Below are experts of layer 4 (counted from 0) of a mixture-of-experts language model. Rows are named up (a neuron's input weights, with its number), down (a neuron's output weights, with its number) and show model dimensions 64-95. Each number is 500 + 50 x the weight over its row's rms, rounded and kept within 0 to 999. Numbers have three digits each.
Before each expert's rows: "comes before" lists some tokens at least twice as common just after its tokens as in all text; "mostly gets" lists some tokens that are sent to it at least half of the time. This comes from a sample of Wikipedia text that the model never trained on. Tokens count by the router's weight.

# expert 15
comes before: " ", "000", " and", "00", " which", " \""
mostly gets: " -", " –", ".,", "',", " .", "\","
up0:503397486578522515494582578445434470511524483433483467559551481560454464476401523358520435483476
down0:584456510574542613549588500481550623455440453438474447419470444504491513559438441479502487385478
up1:525449466476486505496363486516500476560533550508494533601561539427570501616475509559593467567483
down1:528546471509486496531423521432464575513480535562439486508513559522498437457502466594537499532492
up2:466397440544556552466480478511525439597563443576497477515568470384451476549467530537461447557553
down2:465496487540551377538414499562489448510503503551567522491504512531459532523565507440417479561426
up3:452507500520424484494596467512507514527499439517522582494472462480422570482514530457467498509425
down3:511496488553529596471528508469489479504365309501518384531498536434460421554609481500468559537509
up4:462509557416494450423494511414456429513480500575459509481522473442495489464431486386452559506508
down4:539444506597436520559486456481550412602550628453475425502472485472458608504483550510475476560455
up5:497443444401518481503399498495481489532484579501595478477528563471512522492508409503425543514527
down5:532562468472584500579541536469472598453542551519480408480514522466555547568401548551506494480438
up6:454431475515546544510474479472520585471606477515511589586622595441479512510509530505522514505445
down6:490505507529442520478504559482449476541420484551414484443523467499504484489501454516430487460536
up7:460489541506500545511568551518412464528559434482460548604565515553485594430538552477509505568347
down7:528594499511555539499574537575456538420527577450508598527451494501409522427572527478544447465536
up8:592533493549506589504546442446516427427496482485570521484461501488512461473472574510595507491440
down8:455573452543474476567463478440417481490504470554549500502373498545546561527512447553575553440509
up9:517488485511490381507424546533440480617433499506507551447515558477486536498464405501524487530481
down9:521516460491625509501482515458458501567479391512485495530570461508520478593514444529502487530442
up10:517532442528455473549396468589508473529453421483533469490517555454439593546494526381454546514453
down10:498547497471577606481500543515404571549559439625472461479475399436437534542580451580431513511489
up11:440525422483483485512442495418560468495489566533513572528500561494504509510489463482471492527403
down11:466500402502554602461541430579487523411503524492497419534457547532566498546570483471546474549440
up12:461411500426424532473516517563488521483443457463477473438539521413524464492489529493528558491487
down12:461556594487595544519547576553557455497389408508557496472554483486545497518592554439570605566593

# expert 28
comes before: " the", " a", " his", " this", " their", " its"
mostly gets: " of", " during", " within", " at", "After", "="
up0:482508521481495518502460508462454497470543480516515520486554487505557480466432475516479496533482
down0:577547479479476475421365554531504451459508529575531519499592500514522441497465533509511471611506
up1:461484481613609456512462485472510533585515469488527485514495449549517621399430527439539482484486
down1:553573474435449539552440536486550477451534530459396450442606532489509490488441512501514508462451
up2:470429539441496540473479563552484525425461572533552476419450471483455432539452569459459528532536
down2:403425581469519456465542523486502455500514540553428541467525473553516562525456573434539513602555
up3:541477507514425473544518492524521511494469576459498575493510556377476488445485539527400423457529
down3:448455482389544485501481528514446462540479340472387456675505583471538544506487536553479453502517
up4:599517478538413498452479495405556493494523569495500517481437452457387412596404575469511529517478
down4:506521490482583549507585445510443474530486516497541580551507522532614422569532488524565442522539
up5:525468502462457478515477461509413431540546560480466530488460665487493477621486439456492556602387
down5:432499509491460443556518589550459488438539532500432628531614362512489498465533445561497552494562
up6:516483558460494417530462537503540446456480518455571550502565566466509485464477488454500523536518
down6:509525497501504538387511506501519499468622443458451507454544517466444431530593460508473579525427
up7:552424542481513460493512498468515536572601471478466487453491519525491472468397537471549476508477
down7:454482487487450471500539490545487519478491519543544445425524467558606475513549547499476484498511
up8:583469467609473542611494508450479618428568540524499510480507488589456563559507490518499541454512
down8:482493395467535524479455517522474532478402551529550447573434521530468514505537478550579522407543
up9:436534531509533546576381479497435478506516562430447576447498478478528456542360496566532492546391
down9:467504456508542484478480479488499469572582462456497520556587441465604445499464528601521473607476
up10:477479530441522500502496532455519438492500610506614506477536569515545438528485541440409535524451
down10:511542587565492462524506516412535504525574473563454494553456518487446463574456597600474610538491
up11:598496553512465458447473539602458457533528488458476514458516447492566513516455446499484557498536
down11:494451469536541428391553552423512489568530529496516488557511510496502523532485555476487473508498
up12:494366531536535544456550352484542454437545433509502536559514467532495540494567524592470526525510
down12:449413533462531494411467524455487508464488464525412495471550571577513539521494485473573571505553

# expert 2
comes before: ",", " of", ".", " in", " and", ".\n\n"
mostly gets: " government", " town", " player", " school", " city", " City"
up0:549537531577484505450530442444542497524521556530501508506519576512572526517492467540543519561484
down0:662467504574533442525507577540455565444552579527447436471508481483502479458475517468502434476448
up1:500522453545525470455430463418457412475532526517506507515526570395551489445507453463430574575565
down1:450498557523561508462495562489527465523540539577505471579414495417527532443481385538580519515542
up2:552503476488501517521523502443598480481437531504445475477540483424547482621462513535503542526492
down2:523624568493464378442528489524469472537447405478519392475466457422459531450484409483465462568534
up3:537421490516413432504504542475479572439583565549536492418509492490524498464472480451540552529492
down3:533445604496405444475557415550502504563436472559493526479520519441427388439553538474501436522590
up4:493510475503473497459359500468583494546540479494587474428498436488533535449481501428460485464417
down4:572490458498538532420498590418500544512572432568509494451441414569570561419570496453573500564439
up5:556539398474462476549525464500550600460475604519490496438489461425528529518504487474496520460478
down5:446462539495644563549570478570484495589512357485485533561536528509455499480570462535488551517488
up6:555482556471490562486466498537515478521585506501571484502470437493475394486463434471469463518453
down6:472432487444468547467510495515507487538402501539492468483523472579452605401612452476599546438526
up7:453550473434617471546383527588442575521499617497511527413548562524480511484509487519480535507503
down7:411438455462518485472475480577507456537588535560523475467486491438492534530498603615537515504449
up8:510520532424462492516483456450500584530526477477487515543596538430470398515458415483415447498451
down8:578464398445466469442477508550528651545477438624507450560464448549457550515410519546472537592489
up9:496551481466497407551496497535469570568453487517456581470536459520510501504464442582518425487529
down9:510426495474547591554486503424463575545405499496480533532474476536482526478441441470480485491500
up10:532555443549457432508524504517473525531472523504464560458540616507529526401565491466552487440551
down10:554516513447488479450512602520455430511467583493604481589498501502460507444478535464497520578510
up11:521530516555495474356519446546494531514519510501471574473453525515434506505511560457486588543512
down11:506505524609516459513466481430568516476477568473495503453433494469483462511547458540588489483483
up12:408483483552518445463505492549516442537444478505519530510524558504488410476470450546461575483458
down12:493487461555566485492522590525486509498573463402494539513557466527526478532315434485516539376484

# expert 12
comes before: " ", " —", " +", " −", " —;", " %"
mostly gets: " —;", ";", " |", ");", "%;", " it"
up0:504581495524499519504541423513520455541432535494509552484544501474428516490433424463438296496525
down0:415570467452488529557529522415515509602481492421488445525522450498484488453456459450441479597443
up1:506471458542490394479443399478508524465485515510649526473475504403509509578417549342488542466489
down1:537484556544511464473543488571447478514479490518524585564546617470480558552563483476625526526504
up2:432514496586510526440443384476535489492520502487530494536493436456486606544440559366466560484514
down2:546464614509489530486604487631526593432501410477527510520471566502480498517506465541591515498552
up3:521553535633502540452479557541512505548537534502482506499523406464511442541415531523445548496473
down3:570572460433538592543445501542496529487554505618502542379572478445453472530500528470548505523454
up4:483553556537421496495478471519503442460555499340525459397577458477480492584527505512450509548520
down4:505509513535549517527528524566446529433554438444373546485493491448509494519450515621485511477491
up5:462449467598524535481518530518550549525446468550593458571542507557512539463429573515447466547435
down5:500491477466594466570533521452525613469558427494532414542468431495410462458530456620511490493506
up6:511461515573507588429560451567549530511503583529422465440604427459542499528546535556644531579515
down6:509417584473461464470553494491573524467478513455491522464412507454544417394548517471574411458527
up7:477589503567410478514503482494451413490563496526507516424484512573416471497514494500501535571463
down7:406502516534522581534506521465511558494512557561554629517433535467486539427462502489505531402524
up8:481481487492512397496472433575453484441469565522528504463504466485521498480468473464512429553452
down8:467491488557501498524494532494476488571399382597501480551480562515379436509532407561523487524603
up9:538494419505489409518531466532471445495534435512490488487488431480470468584459489516558554540445
down9:500534494491536464517479503454440463479430505639506465447413517575484501487534526397539487503555
up10:479464494591468571452450518499474472541508575549470511572519500521506481513505503526553540497513
down10:456513521510555533488441500521479571521531425556503521514460435553471571488472488491585446475472
up11:468504580447510487482473497582582440598558494447477504413505390554496428524489548503501452486551
down11:549517468418548645534500595528389517457506476466436523452464406545504480594556515553506421482505
up12:542435443478515515455544547498462449486407473509478477502528500541421391538488493429437544588512
down12:442469565458490466471463527432467546405419569577458527456481518586489512463412445522546541446505

# expert 24
comes before: " ", ":", " \"", " •", " Total", " Born"
mostly gets: "|", " •", " Born", " Website", " Phylum", " Animalia"
up0:506476454503529445497439432522410517463532547481475505539461432584581403627494437548448541533547
down0:440568521452520386504484553472549461521579468449501463589449408399458502527577481485475479468598
up1:509469449570547654493542491460574497518464540487514539541522529491515469566471502579501626514514
down1:466555558493464572531516462487576564395417493405604541439453456527479558519521509547538500369484
up2:437542437538548478527468557499377529519363615486515547557570403519509552477452451452476546484483
down2:390476473444548494504542554480576421481488541381508474497499541538556499425452507547602548462534
up3:508482471482482495424444449535534473505461519532510556477476390466563492518332544472468493480488
down3:531494462456527453552490486451434432626434561539404437550545537482557431426434491548577477506528
up4:446514606504490476521440519523558494519357453393464476427436411485465502606494565518436518519491
down4:447423516467572453522456536469558439507475491441438568491529441491452451628431562515517523546519
up5:562595528536484460466507521499462453457528464499563501473464515603473460565492492428465541556549
down5:517506463515519627411507510504422512519463501501569456407510454463439530462511511637475521641493
up6:442635498656471515482401441519540440405476481445490516535493423559450423480494454539507555505535
down6:461518545501509461517556459525477471420413525467496448466427483495468467501460501512486484505488
up7:437542525499478465500475509451560551519494464496485467494539515469495561490470414517378529553434
down7:458525504459619539473512508524488486562570469491430492347447566553438490491488484579465509422549
up8:551505604512534535499440479547567545452578565416474464482484476469555547574545500493467460518395
down8:564544393548471470472491411496551476460513547490500491548507564386563468469455560469607439549438
up9:477439634511461438523485500485561434466420465415480528481478479506465454506443401392541496533499
down9:453465594495462463461481475500485459489416501441463492528515508518460503514441490593597524616501
up10:488603508504518496519450531528511427474496542410486507382489541453469547517496506467394393513392
down10:458485599497540519522484549460503476496516437525447484525508506548472447558500505602507431490521
up11:518561477511504472523487430463554497566451557558531532484464442527526463481437502425464500478454
down11:538525409518537425591516437528516399588447506518515464510514551429518432392480547557596441463506
up12:589524511464549527543442454573538453474563598537479466445450402545467527460540461459462551497471
down12:499499452468616575408447396470588583436486479479390515510432411524486523494496486519558583584457

# expert 10
comes before: " the", " to", " in", " a", " by", " on"
mostly gets: " had", " has", " became", " made", " won", " began"
up0:431445583484504526548495530556525459512524485557475460467501504455507533565514590461488553558510
down0:550640442545593477409550518522537459530489496567453530553489455458420441534500508551454503437541
up1:515476476635414595451421471540491497539479505470563541492571410523491395500542484527481453519428
down1:475443522491523517480478496501516497477527429499527479520536461492547385582415526507491527557574
up2:529488447487444477462427457515544511500388534481539477535532431584612566471470460524450455498470
down2:461497572442477445559541511519505475616506392574528426515555529347468501496500503425475532426553
up3:497506553445468473466495515533567554409448497535545538539456428657494546485493480594547516520502
down3:481542621480582423438536549543538435487527518557454598570422567485522491470487573508467545466536
up4:524454429532483551466369514498473544499449563508555511518612537425470516489510445514480518487614
down4:512569488474506481481505502576599571548536381391490462526475525520522528425566537441528464461540
up5:577555494490515506471407504600511483486513539561468618460562447458444435514492596482468567455503
down5:518487444511454521482517508495401592518463465506540514480523547540486556525513470405513505506522
up6:433363474382502439563388554511467456473457519540484552525548514489444505461482554460503536502511
down6:474440473387574479395482446515506491456543507553579542540439564526577482540472498502530534390574
up7:388521484487523460466471497474489436514483508440489507469514501424498442436558477471532521465576
down7:440459487502451547524491556492553516524539450472512504509498494517548523543597430527479492391493
up8:563476484440500358620529439528484493462489509428454572457500576450407491348490440529458496468475
down8:469510549454486493421454517488414439487429534541402551501460510478427426515425474533499545537591
up9:479514543512506500504534433545585463478465564543524593519461568555594543597549492500542498482449
down9:524577489546499484472619527558549585431514476466566451445456519494453493485464476584562545433610
up10:499383482566446519567503510590560503545476541485615494516502501492469565484575481488451523515490
down10:520590508450671434478504516494520531503548498521491453446423480477511535508539442524468530456556
up11:565530452529488562491526466438555522541483460422558498540551496428511476453505574503483498448429
down11:527527438463513496437492474522429489499476443505569523499560469471596324492454563561600387520505
up12:517473548574494622403493433520506500515505507461499497460471539451530487534453474564427497490505
down12:582524407523579396503498520537442522481531480597534417493474477578555511581481498467539486548479

# expert 22
comes before: " The", " He", " In", " It", "\n", " ("
mostly gets: " States", " USA", " British", "\".", " France", " Indian"
up0:489526484475513547503421453548522433399495545565437565403536443460506462488490463487444436480394
down0:508477423502458511584543447543643459435573511459411566528497471617489470505415519493610464559541
up1:578522456512437540425462486462560420446485556500579403482488409490475514493546482497528392572508
down1:472465558559521480475405450543490469520411429566456516495413428445491527523492506514491477399459
up2:495624467588497454438516459519459487484521600526498548538479468420469576471560547490463521506412
down2:454439548573485574545443459502545548519491554414472430485446540434495591570552541494475414514469
up3:453482439483464441418512449431608430502609527538562574494488497501591509519522457561559533657517
down3:469429538508582455428474421496584456506521563428560570562488489476447467431543460495423625563446
up4:461436493571543478499479469532469561530508521549604491491447584417465511523407421476561519550499
down4:471463414574438472548578439458484509570433514472460449514522467497527521585569480521468483486575
up5:523507489555425497494501414514495478453541476490486561461471461393535469468491460435491526551533
down5:543448450354511571436456572431496476569392427460444471428490448477556465468475530488455506490475
up6:529441561483529513474483517567572437503517519325384494499506494482508582416491534522498495468453
down6:455484549504564513513523537498424493467540494530629437414489543529597512525378442446478496379402
up7:536390493527519446377614509426482536475487476505491506458444550499565492574413507559569587517548
down7:593433524542474509418475458588387429569487425565469471477531611476476552506483515509488464478466
up8:451429498461480489566463505489557498493548454422476547446512531575467457487517560575502450476585
down8:460433558505486514502550446470403489457437415580524465579410562559422482509493465524573496412484
up9:498493504489510534452474477568564510586525463472513505392494476468475421517451543494516433436559
down9:461463481408554533402483470562503530493531504472444488469499440466633471410486588520507605497534
up10:488330451551517500520489467475423449491479519344418487492498536486523559517469540523470540492423
down10:546470497534583527553526536537452568482496510559516486333474501540498524528379415523505464369439
up11:489495512553503507435381485456495577461519589489436537536578509524492411554521593523561469480506
down11:510509458549506561602479550563368450506472517530461556556583516537459495558476561513552490475498
up12:550560398559548471516446558434432430479426467457608558470510483501485498526491559415548445453539
down12:468516496412357434457529475473542410438505462549543489483555527500522529497571462450550489479516

# expert 13
comes before: "1", "201", "2", "200", "0", "202"
mostly gets: " ", "–", "/", " "
up0:510533484500506486428488373490431496491500483391488526565461407509561457505463406526461464534460
down0:424461437491578570424437441549485443517480462410568461475499409524493507505503604529502543523437
up1:523484519516442451490480441472518498467469527529510527463432529424508559427466570464475511486417
down1:529591459478519513520510469507582547429442458528524546523465469553428464570570480561589586430532
up2:449467448498514506383440461477581465540518669523500537465469520508390506467470506533573548510420
down2:527431519404426525453632413516496500500484545606596473494528508463452554557530495408477533513656
up3:458518452452484506454481396514503499556489490384428459520489412496516499608469477555522549531417
down3:502438449483478520478527453543578478549424468532439510528468431465524531482498561534438562544532
up4:568570475592509435485463457454515489498490469485512468410459456500476459472501606465499525519478
down4:401487555471554538530476533393429398513517539449550604485459544498514564404495585524412482576576
up5:505513469501517543490469461417562504527509468448549438570442474471497474507503523430497482561414
down5:493509502471478483489517503502531516476478450460457467452544531443506531418486444425484519526484
up6:531515537543546541441459492465537493579571497420415450459528452503566468463386503575520490489382
down6:446509505483528499468543530502471403634539467501507489475570470469569487504545443484581472454517
up7:469419416644470489496468492522503500511552660462523489514528439577479545558473481469462596565413
down7:447377437499450523460532545470430518464465484560460469606514460454505474528449497579524412542512
up8:504527477530477390555428428543504491593518460485538455495530505548516498500505465487516514516496
down8:485536452499607507440481528538471499506479488578499486438456455547471528584472485511506445413538
up9:533464495484451593497401530418540550515424543527493547494583583463507544513497474495424529502439
down9:492500399525499519438532479551558512487508398581469479492529504475478460502494540495541423426475
up10:493455457532561482460454532553432495439559489506482520623514471510468493452419564427477538501531
down10:448441591442577571410540484523608490546504483469493510436556522487498464401418516445531596581492
up11:587520439602579501514454429503490651552526451408496492453566525456507549503444518539424464536433
down11:528485569487516543613509527534522511520431426558405447549549556527427500469589469510418462504515
up12:566538507529509463533544537564512489360517461422443513515360464561583494534526480633527498492485
down12:544461375463528507469518568534578468524475441535539568469518572503558385448419557459505428414548

# expert 3
comes before: " ", "k", "v", "t", "g", "l"
mostly gets: " E", " Re", "°N", " e", "re", "ie"
up0:464523460588443500476500500502494522532497434411416506480504513488434612543489574453562522522501
down0:425508555579566525546558466528503468504408536379421434435499527466551502445415498427504359613491
up1:564498537572521474494478484548497566426492536559492583599477463501468479609476552523545586499420
down1:508500530503470407501590525615426504480489563471516593506554431516554483537520547535442561457519
up2:554460462526500432519468403434544470591534602466536610525521485474523550467461569531490539425472
down2:461467486478588494501504348513459523527451525487477511489477509452502526480525481497480494487516
up3:609519437445579542496481432452484465485566493572435514461515487592481459596436485487528451599495
down3:488541454567454490454520541548514590443462472526471481584488567435430399564484409452539560568393
up4:436463398551477510484524448479461514506531553489532522543519440468492527486499504464529545491500
down4:442481513470493552402593559554470510530475463526572410496501473503407481482563472496583500530581
up5:563520470481551533418519435437554553446407483527468530490468452501525472423510449536461561429510
down5:469520485513446482533525517580503497459501427549508397525457460511447419491415503540400515497491
up6:487551507665486392478440462558546570500517526533495515506544517525604478497436500541454488476530
down6:436559526505512499559521489539551469361462484476500540467484483528576521565444508628497545477545
up7:501499513557535493444481486459505618605480534449509539471422436492529430532488498487516503439543
down7:451480462455510511487487580551523517488557500441493549590571485556493509526551467354524472420437
up8:452477402479543553432544485492415478528506548463443560483553484463525635502411444358563536523537
down8:463562408624494492474494539582508491443579538521455414621482480534541430504431457522475515498481
up9:516496398550457546511547481616529500531463553475541487480447510391499548536498455515476558493483
down9:564501425483549490496487488576437560511394374505400438491489477510424477478497489507486599504472
up10:487503484537467516389535423522539451543566604586503473562469402511547490444424565496486484457407
down10:541518550616464509526531434543478480501437463478513511501504564542451423538498407487490634528447
up11:462471455484553486434512494534466562515516489451527560661514439506456483577457527557496630467493
down11:528442412456483546448477416532579495519475513450569600594441479444499529494479342493550380419538
up12:479427494543533494457480471526528641506639561450520554539466484581454470515464481503503447466487
down12:476489467558499472543481362549530479525542602580497502561447438547424617558478536522476540504455

# expert 8
comes before: " |", ".", ",", "–", "th", ":"
mostly gets: "and", "13", "12", "28", "11", " Length"
up0:615559467508445513432501533381445576585513528548502501502529552523469484503550528504546501481410
down0:515445480432580499580524472484479511528539486478437536444543522548439556479505502468503560505526
up1:516552451553544435510497455473488533379508462464551467460464487621525536501450425458472449451397
down1:546502543577490465481492464496508567462533532535555414543436544555466554504457489524523462481425
up2:500491550505494577387498451495592422426511515460502455499485412553441524526519551416506571507493
down2:538515385423584502555454513547518383422451476430443412553497490543541485457546503470513538485572
up3:480600513563530485495475400529444473449501514536500556514572539478505472534405402507535428517483
down3:544535471478605495443529452433474517511480484578518484484500479478464560450540482523574428452469
up4:562561529508437519482456489468401395448587449479534537436457432532579511524527508517541503488500
down4:427525486442456566484438525506542458514443440464500475502554393529419485486655500534578495499502
up5:434472471463537524443555538478476464516497512337458538553499451474517496567458554432579542511450
down5:447479592475552531476575573490378409543425493555592542618512480464537486520479583496569543525594
up6:496488435488498430325511440501457545463498444500505588500477517488415480549454555411469569477496
down6:495503500494571546520471533542482408492467447531481485606426564515573443562557498496544502545471
up7:434561522584544501448529383458492481487564610494559485439490501573485593478417509503520548523462
down7:483504534499580459503537463516408487487484485490488527502421475538532525488438442516511439485485
up8:519453472519456521414508513498504372378546475487541517512490470593481480443509493370531627529480
down8:540487561518544544533562581561503456506503582478486438518408488585486408494464510480470404543418
up9:525534531604553504397495387479497517533511455506370519458511457519497377585525564471532459484508
down9:519575485428518497433499460441425569502506391567503507433524529404475494481599526432495399551526
up10:482580585509399484493498456404540455410581544485592537462547523508582577511512495541464537405479
down10:540425576470423495494454477514452557459494475515494534498527464524511506472604490474448517455486
up11:519495550444516483526530427483497510406487536471458500553430440490424525572515548573482492410554
down11:440523492492406490399457592519536577507544570488474403424527401460439424540548474457433469550443
up12:536538510500512411467578425422387522522540547459484447473550552500486482497455449529440407536419
down12:557446453593591454470453397558506401399529500391514531509513518476516395538548481562441462556411

# expert 0
comes before: " |", ",", " (", "\n", " and", " |\n"
mostly gets: "]", ")", "°W", "°E", "!", " world"
up0:528488442535436521382511458507489453578458556428441461575570514539474474519486391419536558508509
down0:600500457443480469459588503541472506526485486473512453522469524537517510507585451407557497574575
up1:467390409519538540504515467450495512519440461441598475462459486614632479586490460544463455510475
down1:499500540570482495459408463503447601489614512393454558513613469546420458548483462573451485449444
up2:460414467554465531437534480501499442441564544493526538502367472481476471548482446470493540479466
down2:482473421460495411435409479462547470510489588439482419553552486457454621493521549569510490512585
up3:380592456665511533527424446449524491535522512496443535545475494542459516426503521511495511423455
down3:424499357516529499462497557502557495509510478402503386489557518443463567492524533593436493498431
up4:505522556475505568470553499597577565500515557447551576506550511496476541490546488471545421566418
down4:570427463582568526524505514468476513520588561550501448464426479508539375503512492477545509421456
up5:421491467572510521511490484607449491574601537493486476373426492403453488539535453447484514599435
down5:413659524535518444512434586532502476498483568508582473481502517420531469450596506530423489482533
up6:471496488507389502534633467477518569520425525531567463531532505613509499462469447546455531556461
down6:542641533537503492428512508508489556534446493515492579532526530587573492551409563546554489508542
up7:460545647469469481468374484488518457539521679510529524402478524487438489492513470420477486506527
down7:508532526496529405515502487592606478539476531510538558470488459508515487437496547522447624495543
up8:473521517609615475433465437519469471489581529436547529563503474453505497454465559490496555528534
down8:458448504488426433477504446599501442465520469481448479528515504489510422466534476587500510518471
up9:440471449499590493506565463496540504470584451505529545488470445457565498517474511505536488551499
down9:549526498541425476391517481566598483495519446504578461458478517500519427441499577527497425539539
up10:497369458515505546479508494577491513451473506477495515546518466551528443486491494461520476546425
down10:582504469526482500544544508536480495505579486550538497511449509423431465419484511429503466417419
up11:512419541503502479489514453465560444507462493525553577545557456505519568520456508568505489497474
down11:551466399564512441550520547505448522534395497505551475513474545474528509578622570521454445418514
up12:583445485533440441517571359471485563460494522462394562526489477462431482449400575513447471497485
down12:459529490551481542560528575518652501426433448530495538532480484451440506459521528575515386432521

# expert 4
comes before: " |", ",", "–", "%", ")", ")\n"
mostly gets: " century", "–present", "ala", "000", "00", " William"
up0:510528408609438446482438356512554541441442527467493522473496547425437514429448467467491545417438
down0:583481464485468528432576515466535516509538456498505513565510529448519517548473534497487499539434
up1:576478463513538496472478591526557385462491589520541492468428474528514546458445549509539482413454
down1:488540406473480482492517521534492400348440488511520531439548432583434450543418540541635474428491
up2:488492599489572481479510448471422514590486483477485454398526492480526493484543544487446555471431
down2:480477497488542532575510520420488461395495494570587488457508533437503560511575502463394485513476
up3:446509411484473496537441407476520437438551518394476512450513552622501436475389502520593466555517
down3:429472491525600564622401487508498462540420480543491406507560528472582423473572473450455417565464
up4:491444462659535514374428422442464578514451498431465458556431462437514527495455416502451616507477
down4:512536416532490431520445481590537481602478502499489455522560432482439460438486488491478425405501
up5:475489540486446544469582419467571474550462544422461503520520575512451450542544436556471511474375
down5:504574531455489528532572576493516406577523490477424484557387498548517446603518497555541546518505
up6:452445521462478399470513547460498526528546470496410408494503506542411488554427500382392471451531
down6:477497497461540463439405571526439455510510514472498478562624426521516576391567496589485479524482
up7:586489501483539450529527522578537609545521552425488463440472440478470523559406417438521523480517
down7:463420515432504414379501504561494572431407553530573520445564435535486497497540521430613474514609
up8:521445501488476511475529547420426552503501508535461482560553326482488486527436494462408460539514
down8:462492609515557450600533518572486526522558411518576534479454573544550457476422540497518497466477
up9:556443461518542513454515503437561651501462448366470584532580510453496454446499464465474517478515
down9:559589407595510408485487524438473570442474467605509497453470478416462524531527550588614493538493
up10:417412522439550484538492495425539467518450463531494485488550600465448632430491448604452492494431
down10:502399485521554532441471502498470517516486404454507427495548464481459479583561511584444518539466
up11:463526501559489503570462507497550524449571621347548484595588530527566478520449461478502459495524
down11:568446491573564519512523497486502530522461481499455531519450515502538431488505572471485543555485
up12:510555450604566477458527427495510446375541496457479490422492483517491546537460524418527507457434
down12:458567496511511518499519537508445501503512421539500580435479497569392487508536504525491493334525